{"experts_per_token": 4, "d_shared_expert": 0, "hidden_act": "gelu", "moe_layers": [0, 1, 2, 3, 4, 5, 6, 7], "router_score": "softmax", "balance_loss": 0.0129, "balance_bias": false, "init_std_router": 0.0237, "lr_router": 0.000386, "norm_eps": 1e-06, "tie_word_embeddings": true, "optimizer": "soap_variant", "learning_rate": 0.00966, "batch_tokens": 131072}
Below are experts of layer 5 (counted from 0) of a mixture-of-experts language model. Rows are named router (the router's row for the expert), up (a neuron's input weights, with its number) and show model dimensions 0-223. Each number is 200 + 20 x the weight over its row's rms, rounded and kept within 0 to 999.
Before each expert's rows: a language model's description of what the expert responds to. This comes from a sample of Wikipedia text that the model never trained on.

# expert 13
Had/has and name fragments. The auxiliaries had, has, have, plus short mid-word pieces inside foreign names and words, like ame, que, sha in Rajasthan or Keshа.
router,205,231,221,161,220,209,184,203,212,180,215,235,194,207,179,192,196,172,211,197,204,219,227,185,175,186,203,215,204,190,178,208,229,213,218,179,204,206,229,189,218,225,206,185,187,165,176,211,182,218,223,198,211,172,237,201,234,217,215,210,200,166,211,215,176,196,189,214,220,176,175,165,207,183,211,216,184,206,185,232,193,200,211,205,213,216,189,201,183,225,198,185,180,220,223,239,200,214,173,174,158,171,211,221,210,216,190,196,203,193,194,212,161,195,194,196,198,175,178,225,206,173,217,196,199,232,228,188,213,220,212,195,177,198,224,161,217,224,206,213,150,219,191,202,209,181,168,177,196,215,177,173,198,177,211,222,190,237,151,201,179,213,202,231,194,210,213,249,213,217,170,186,238,216,238,201,225,197,205,167,222,230,213,207,191,233,209,180,229,186,195,214,218,191,219,218,192,177,188,178,168,236,165,205,204,185,150,196,204,209,201,201,215,221,177,206,196,241,186,221,204,198,186,186
up0,182,174,209,225,226,207,213,182,208,201,192,151,252,191,220,197,192,179,202,206,145,200,226,193,217,155,253,210,216,196,212,201,215,212,202,197,226,208,214,205,183,207,224,176,207,203,171,199,195,196,181,245,235,197,187,229,223,160,208,200,211,205,209,211,197,198,208,198,237,189,191,165,232,226,215,208,219,195,174,226,217,199,201,205,210,166,219,175,216,210,209,194,198,197,184,221,218,204,167,163,219,196,202,174,197,173,212,192,204,217,196,179,221,218,202,181,242,159,182,212,200,188,192,184,178,238,215,198,160,211,187,194,188,200,185,194,181,214,207,182,164,223,210,231,181,190,204,192,177,180,205,186,173,204,193,200,211,227,190,211,199,203,192,209,189,216,213,215,199,211,176,209,210,195,231,110,213,174,177,210,223,205,210,223,170,190,198,197,181,173,218,229,204,207,158,186,197,194,187,212,191,198,224,211,216,186,240,201,187,196,184,224,211,240,203,189,177,217,216,215,201,193,222,217

# expert 18
Hyphens and list dashes. Hyphens inside compounds and dashes starting list lines in infoboxes, such as German-Dutch, al-Ghazzi, "- Died", plus prefix pieces like ju, re, Z.
router,209,225,208,191,208,197,177,216,189,188,207,180,225,189,217,190,223,217,192,203,221,221,189,186,203,195,236,245,188,171,210,190,235,208,196,181,226,196,230,184,219,187,205,183,210,213,217,241,196,192,172,186,219,238,191,193,211,233,180,217,227,211,181,174,210,198,207,229,221,232,224,210,199,192,224,232,203,172,189,206,194,210,194,177,232,156,212,190,193,217,168,204,224,244,184,209,166,210,180,219,207,171,188,215,166,184,156,175,207,259,195,180,188,215,188,219,230,204,218,177,236,189,210,180,185,214,205,186,213,199,198,210,201,200,185,167,182,172,201,206,199,212,166,195,226,200,203,228,194,221,177,187,227,190,194,197,218,196,180,213,196,216,223,186,243,207,199,208,186,193,180,194,175,203,171,186,231,180,182,212,207,207,200,211,206,174,210,198,196,193,220,191,243,210,221,163,246,171,208,233,185,206,195,192,153,192,199,229,214,186,198,195,212,187,215,192,205,201,168,224,190,147,220,166
up0,225,213,173,186,222,173,172,206,218,184,210,198,204,172,234,157,197,247,167,212,200,203,200,240,201,228,181,196,206,202,179,220,172,194,227,209,223,159,182,162,185,214,190,180,246,196,209,194,203,208,186,197,178,207,213,199,202,218,216,224,184,212,171,196,219,203,213,219,196,215,214,196,206,182,191,164,183,206,162,200,239,200,198,211,212,184,195,241,194,218,163,184,152,174,214,231,195,226,198,201,141,232,213,191,183,189,189,232,202,174,208,189,209,184,194,207,199,159,182,188,231,192,182,185,201,237,204,187,206,225,209,190,223,232,205,164,173,177,177,188,198,205,178,204,194,185,218,199,171,180,168,208,201,237,157,204,208,196,202,201,223,215,203,201,180,222,179,184,175,217,209,201,200,182,220,197,211,222,224,185,185,222,163,182,172,230,182,219,199,197,218,201,159,150,186,203,209,189,197,228,190,178,207,189,230,183,225,202,203,194,199,189,196,209,216,229,199,193,167,188,209,197,194,199

# expert 54
Row-ending table pipes. Pipe characters that close a table cell or row, often after a name, number, or rating, before a line break.
router,191,211,232,192,221,223,186,211,191,219,197,153,174,211,225,205,185,192,238,205,226,220,169,178,193,196,200,200,208,194,192,190,172,182,211,197,188,182,235,217,206,219,193,208,191,208,168,175,258,193,168,177,187,218,225,172,234,194,176,187,176,214,169,187,156,211,187,207,200,245,176,205,215,193,188,190,226,206,217,245,183,218,170,197,173,219,207,215,179,266,195,206,216,163,232,222,203,180,218,166,182,182,201,185,181,202,211,181,232,224,189,207,207,161,168,218,213,216,207,207,178,216,173,180,176,209,224,222,175,191,204,214,184,202,193,215,206,180,182,216,181,202,186,177,180,201,184,187,173,188,221,216,214,200,210,227,167,219,185,178,201,181,211,195,232,175,178,195,187,192,196,223,222,219,196,205,215,193,167,226,194,192,249,200,198,180,221,223,189,212,210,192,163,195,171,190,237,214,188,177,169,204,195,171,183,194,211,211,218,216,206,203,203,223,213,205,218,189,196,202,184,220,230,185
up0,189,190,167,241,209,199,202,235,214,193,241,207,235,234,180,230,201,196,163,208,171,215,184,204,209,191,206,208,209,215,202,185,191,252,205,165,179,213,187,202,198,230,188,198,167,205,179,202,209,178,194,234,196,205,169,228,216,189,204,213,226,203,165,203,202,167,192,183,243,210,183,188,208,198,218,201,189,183,243,205,216,183,207,203,222,200,208,225,193,216,195,194,220,232,194,222,186,208,216,163,226,241,212,165,176,199,193,215,181,212,242,202,227,214,187,189,179,211,159,170,219,212,189,182,205,189,199,178,179,242,163,203,211,201,217,177,204,208,203,213,182,183,175,175,193,226,217,149,219,153,190,183,173,211,178,168,169,147,192,200,221,204,193,194,166,191,212,199,206,189,189,201,223,184,193,175,203,181,192,158,203,234,186,196,216,175,229,169,201,178,210,202,199,196,186,234,191,214,196,191,221,214,213,223,205,201,203,214,190,210,200,183,196,178,232,218,163,202,200,196,201,213,194,183